python train.py --router_z_loss=0.0001 --head_dim=64 --doc_mask=true --train_tokens=317200000 --max_steps=4841 --dataset="wikipedia_en"
Below are experts of layer 4 (counted from 0) of a mixture-of-experts language model. Rows are named router (the router's row for the expert), up (a neuron's input weights, with its number), down (a neuron's output weights, with its number) and show model dimensions 0-127. Each number is 50 + 15 x the weight over its row's rms, rounded and kept within 0 to 99.
Before each expert's rows: "mostly gets" lists some tokens that are sent to it at least half of the time; "raises" lists some tokens whose logits its average output raises strongly, later layers aside. This comes from a sample of Wikipedia text that the model never trained on.

# expert 50
mostly gets: " bo", "no", "bo", "tro", " mo", " do"
raises: "=", "ock", "con", "cy"
router:39 24 39 71 69 52 38 50 51 40 52 50 63 30 51 59 74 48 58 71 51 68 69 33 47 51 21 79 71 62 71 54 39 65 35 59 54 64 37 56 35 41 81 73 69 53 24 37 48 52 57 41 34 45 58 45 40 20 33 46 50 75 70 43 30 73 53 46 53 43 45 36 51 43 71 71 66 40 96 29 53 33 46 29 54 17 56 55 49 48 52 27 08 59 66 52 40 62 44 67 51 45 46 67 42 60 53 35 42 40 56 46 50 34 49 58 74 51 43 43 76 42 59 50 32 19 41 37
up0:50 50 40 63 62 35 48 44 42 68 33 42 78 36 33 82 62 70 56 22 44 77 46 54 41 43 20 33 57 51 72 36 41 48 36 71 43 29 72 68 63 73 32 54 83 42 35 38 23 50 36 71 66 45 55 80 64 47 21 55 27 56 37 61 47 56 30 17 53 53 17 43 40 30 22 54 73 56 77 50 41 49 35 49 53 30 60 65 34 40 57 72 54 54 65 49 48 48 44 67 29 59 34 65 48 63 56 53 64 38 54 63 24 46 43 62 68 66 63 40 63 50 53 63 50 44 35 57
down0:58 43 39 67 28 46 53 67 47 26 52 56 53 36 23 74 53 59 36 37 55 53 29 62 52 44 48 57 34 46 77 44 44 63 70 61 53 14 52 59 41 82 24 47 42 49 70 53 71 22 38 63 51 13 53 40 59 14 44 43 65 44 71 91 60 61 36 49 69 82 53 54 43 45 20 53 43 44 81 72 37 44 15 54 49 43 59 39 39 62 58 56 57 32 62 34 44 41 56 37 59 68 58 66 46 60 58 39 41 42 54 29 52 42 72 55 38 58 51 48 35 63 50 58 36 73 83 51
up1:51 52 49 38 46 63 70 49 57 74 57 40 37 21 50 39 45 87 34 59 38 50 59 37 60 16 50 44 48 20 50 51 37 33 42 64 21 54 30 21 31 32 72 57 21 91 69 55 79 47 73 48 43 60 45 53 41 52 43 28 43 63 55 57 58 64 63 47 48 73 44 21 46 30 48 53 40 38 80 45 56 63 45 22 56 40 45 48 51 53 70 40 38 29 55 28 64 36 75 56 46 42 55 34 70 74 44 45 51 44 53 58 60 69 53 48 40 49 33 62 63 49 55 79 61 74 50 20
down1:23 54 36 86 25 40 08 53 83 44 64 26 36 35 40 49 47 33 53 38 62 35 61 36 30 42 61 52 46 53 65 66 74 48 58 34 55 38 21 70 45 56 38 60 43 60 36 65 50 47 55 83 62 41 58 65 57 45 58 34 12 44 33 41 51 62 52 41 61 69 63 55 39 60 60 80 54 50 56 30 69 56 50 74 60 92 54 42 47 53 23 18 42 36 53 65 66 46 55 31 62 54 51 46 47 32 78 47 45 48 53 46 72 52 45 48 49 58 48 30 35 55 50 67 39 63 26 67
up2:69 28 73 49 62 38 58 56 32 38 31 73 50 59 67 16 65 69 63 43 73 52 61 54 33 65 25 59 64 58 44 19 66 71 34 55 75 38 32 37 44 52 76 62 36 69 40 59 61 48 73 45 25 63 75 23 71 26 55 54 61 43 60 53 42 85 34 28 73 71 40 49 52 38 38 34 42 65 62 68 26 34 61 47 46 41 59 67 72 35 54 32 41 64 33 55 61 58 45 55 35 46 33 67 30 39 59 57 36 55 40 40 31 51 40 53 64 58 25 43 64 57 66 46 30 40 49 42
down2:36 56 53 48 72 26 70 63 45 37 53 64 30 36 49 47 57 72 51 47 45 50 67 52 76 61 51 45 20 44 56 48 44 54 29 74 53 36 57 37 39 64 44 58 57 24 65 11 53 22 37 85 50 55 57 59 33 47 50 85 52 56 45 18 51 33 44 53 39 75 82 35 72 46 29 51 32 46 45 45 63 46 37 79 37 54 77 58 42 48 44 64 32 49 46 32 24 64 46 70 39 42 46 32 55 29 85 48 40 56 62 74 32 49 38 64 63 44 54 50 57 55 37 59 33 64 82 54

# expert 12
mostly gets: " S", " L", " H", " German", " E", " Christ"
raises: "qua", "ism", "er", "c"
router:51 58 75 62 58 46 61 53 61 48 43 46 62 39 42 53 73 54 43 55 63 66 54 41 27 55 42 33 64 79 62 82 61 56 30 54 55 80 31 54 52 64 57 83 69 65 51 14 60 71 56 51 12 53 28 19 80 38 39 48 39 63 50 58 27 29 68 30 59 53 72 41 52 13 40 47 67 43 70 24 17 59 40 55 64 57 45 47 54 45 59 50 53 51 48 54 47 38 39 75 28 20 55 50 64 57 55 41 46 58 28 46 53 53 33 63 58 47 52 51 58 42 88 39 48 56 33 58
up0:38 58 44 50 39 51 26 45 49 74 46 58 46 42 69 56 47 53 66 52 54 47 78 66 44 51 56 43 54 63 47 61 50 51 38 23 50 62 39 06 68 53 61 60 50 66 48 66 14 63 33 45 21 41 60 25 62 59 64 36 37 26 25 38 59 54 56 68 74 57 57 66 41 25 59 43 54 62 37 37 21 80 27 39 48 30 84 35 48 53 52 51 66 68 55 62 52 59 36 71 38 33 39 49 72 61 56 20 53 73 53 88 33 44 58 68 34 62 49 60 52 47 64 40 45 63 59 18
down0:34 58 48 45 33 38 47 65 29 14 49 59 29 64 34 55 55 35 42 43 50 64 58 59 43 62 62 57 61 72 59 52 15 33 63 34 63 35 48 49 24 43 64 27 53 30 36 47 60 59 27 55 58 62 49 47 46 62 30 56 62 50 59 56 34 53 60 58 35 97 54 74 34 85 68 47 48 49 47 43 65 70 41 31 38 43 34 75 69 55 42 32 55 53 71 52 62 63 43 54 60 70 69 39 45 22 61 62 17 21 46 57 59 61 60 34 28 52 54 37 56 52 44 46 76 86 25 52
up1:58 45 54 54 37 50 79 31 52 56 32 29 72 50 32 32 48 35 57 55 56 59 65 71 44 43 58 64 50 55 68 80 59 65 44 49 51 79 65 44 25 39 45 73 79 69 49 37 52 46 33 50 32 37 53 21 55 73 33 50 65 62 36 52 49 34 39 27 94 49 53 68 24 58 62 42 50 34 37 43 50 47 52 47 21 54 54 34 67 44 59 59 51 40 54 80 38 41 40 52 49 25 37 53 60 62 30 66 42 55 13 43 33 39 50 68 63 75 54 48 33 58 70 52 68 94 48 33
down1:50 29 51 50 49 63 48 40 39 38 77 53 43 51 48 69 41 51 44 46 59 57 52 43 57 70 71 47 54 47 67 41 70 24 89 47 62 47 47 70 52 43 53 35 57 37 48 61 33 49 59 26 59 56 40 54 46 26 50 49 44 52 54 50 44 48 10 58 79 36 78 31 66 60 56 50 54 51 64 45 29 43 41 42 50 45 46 16 68 56 37 43 73 45 71 73 53 50 76 48 55 45 50 63 29 64 46 36 66 18 86 15 32 71 55 38 46 44 93 32 51 36 46 71 60 40 30 17
up2:24 60 53 42 63 28 59 80 45 53 35 78 67 57 53 19 49 52 35 26 27 72 28 61 44 50 47 63 61 58 48 77 37 50 39 56 36 76 42 29 39 66 58 37 28 65 36 55 61 59 53 46 65 38 47 71 40 34 38 60 52 56 56 48 43 48 45 33 68 85 73 31 60 37 64 22 63 31 31 37 42 54 63 50 44 66 43 68 75 72 47 44 53 42 36 73 77 29 46 56 63 49 45 26 40 54 47 61 43 42 45 28 74 61 41 60 41 56 59 47 37 87 46 52 35 58 30 85
down2:79 57 43 31 51 51 33 25 69 67 42 55 39 71 43 72 47 57 50 51 63 26 59 46 51 55 33 50 52 54 36 51 67 64 51 59 66 37 69 69 28 34 60 17 49 40 64 52 45 84 58 29 61 55 46 88 71 21 52 48 54 48 44 64 15 76 52 61 61 47 46 23 55 44 46 54 53 54 32 65 33 54 53 35 55 28 75 46 71 36 32 54 40 51 36 42 58 48 41 64 27 62 55 56 33 56 40 51 62 79 52 76 63 52 42 38 68 30 18 33 14 51 51 26 65 50 41 66

# expert 46
mostly gets: " km", " who", " opera", " It", " Tom", " However"
raises: "====", "ign", "]", "ance"
router:36 41 71 55 60 37 47 35 71 47 43 45 46 55 80 65 46 49 43 64 60 63 56 41 52 64 45 44 58 59 29 57 67 58 41 26 51 56 42 12 49 62 76 48 82 61 31 62 42 56 39 62 17 26 29 37 72 46 36 47 43 57 41 55 24 75 57 64 52 41 32 52 67 36 44 49 44 55 84 49 47 00 49 48 61 40 68 80 36 27 60 43 21 61 73 56 36 32 56 74 40 28 65 65 62 45 55 53 23 40 59 57 57 61 67 64 61 47 62 57 47 73 44 46 37 37 39 46
up0:33 05 32 71 55 42 40 61 51 59 68 48 31 53 53 55 40 50 74 47 36 46 68 52 53 17 67 56 53 50 24 58 75 32 60 48 69 71 67 22 78 70 66 35 45 84 49 57 62 33 61 55 25 46 46 09 45 66 32 54 50 40 55 40 62 69 27 58 65 46 48 60 62 45 55 46 52 49 58 34 32 41 68 24 47 27 68 78 35 41 51 56 40 54 63 35 44 72 45 66 36 52 57 75 68 49 57 43 47 38 52 53 65 49 44 79 49 26 55 65 53 33 47 52 72 25 39 50
down0:82 26 37 29 58 30 53 66 77 71 25 58 44 59 52 66 50 64 87 34 32 58 57 33 54 45 45 45 60 31 37 45 42 46 50 47 38 41 39 44 72 47 55 44 58 58 52 34 89 67 41 62 75 50 48 41 67 64 46 24 64 48 70 23 59 78 51 43 22 58 41 37 46 54 51 67 59 82 59 50 46 60 47 32 38 36 61 35 50 46 42 26 70 57 63 36 48 17 73 49 49 69 37 37 43 80 41 53 53 25 52 65 34 68 48 25 68 58 61 37 55 57 25 32 48 42 44 63
up1:20 23 43 26 71 55 73 37 84 60 51 35 58 43 58 67 27 20 48 76 62 45 73 48 45 56 44 25 57 60 44 49 41 48 44 43 34 66 52 59 58 47 48 65 49 42 35 53 63 71 14 69 59 24 44 34 55 67 30 34 64 45 38 52 18 50 46 62 40 59 58 68 46 53 59 32 67 66 54 73 58 32 53 34 44 51 71 50 62 40 34 67 60 50 66 72 53 27 60 62 39 51 66 99 37 48 42 39 30 50 49 80 35 52 46 64 64 52 49 41 52 51 59 39 65 34 47 40
down1:49 31 34 53 54 35 36 80 42 36 37 52 47 32 56 59 56 39 45 38 44 56 57 51 68 52 37 20 48 47 63 35 66 54 53 83 63 64 64 39 62 47 35 48 20 37 61 52 46 50 14 51 49 49 61 35 58 45 69 69 73 54 38 62 41 71 72 69 28 45 67 44 73 36 34 23 29 50 61 62 34 54 34 45 73 58 70 69 24 73 62 69 58 55 35 56 59 40 29 63 33 50 60 68 27 42 73 68 54 26 47 87 43 58 34 32 42 62 61 38 62 24 58 36 64 60 30 40
up2:36 38 32 45 41 68 40 31 17 59 78 34 67 59 62 41 61 39 31 34 55 56 65 37 54 49 54 40 57 29 64 75 69 63 33 57 35 45 55 33 68 76 44 42 67 48 63 61 38 35 29 54 38 28 55 42 75 73 21 35 49 43 38 54 65 55 41 52 46 33 26 58 30 47 70 62 52 45 57 61 18 46 35 56 54 51 51 76 62 30 76 71 39 49 47 28 55 42 75 48 42 35 50 70 51 58 56 69 31 57 59 14 63 68 58 73 63 31 60 84 48 63 57 61 22 54 38 60
down2:57 61 25 36 59 66 59 49 27 28 29 68 53 43 57 39 37 49 67 44 51 41 42 56 62 62 62 49 45 43 39 51 46 93 40 37 61 71 78 60 45 76 32 17 47 57 81 59 47 65 83 57 67 42 43 59 40 54 54 58 41 42 43 54 57 68 50 61 43 50 29 72 50 17 57 20 29 57 74 55 31 43 30 28 54 28 57 53 49 59 43 55 39 82 52 41 43 58 18 46 52 42 38 79 65 58 53 24 49 44 47 30 40 39 40 37 72 68 42 49 61 16 54 77 54 53 51 58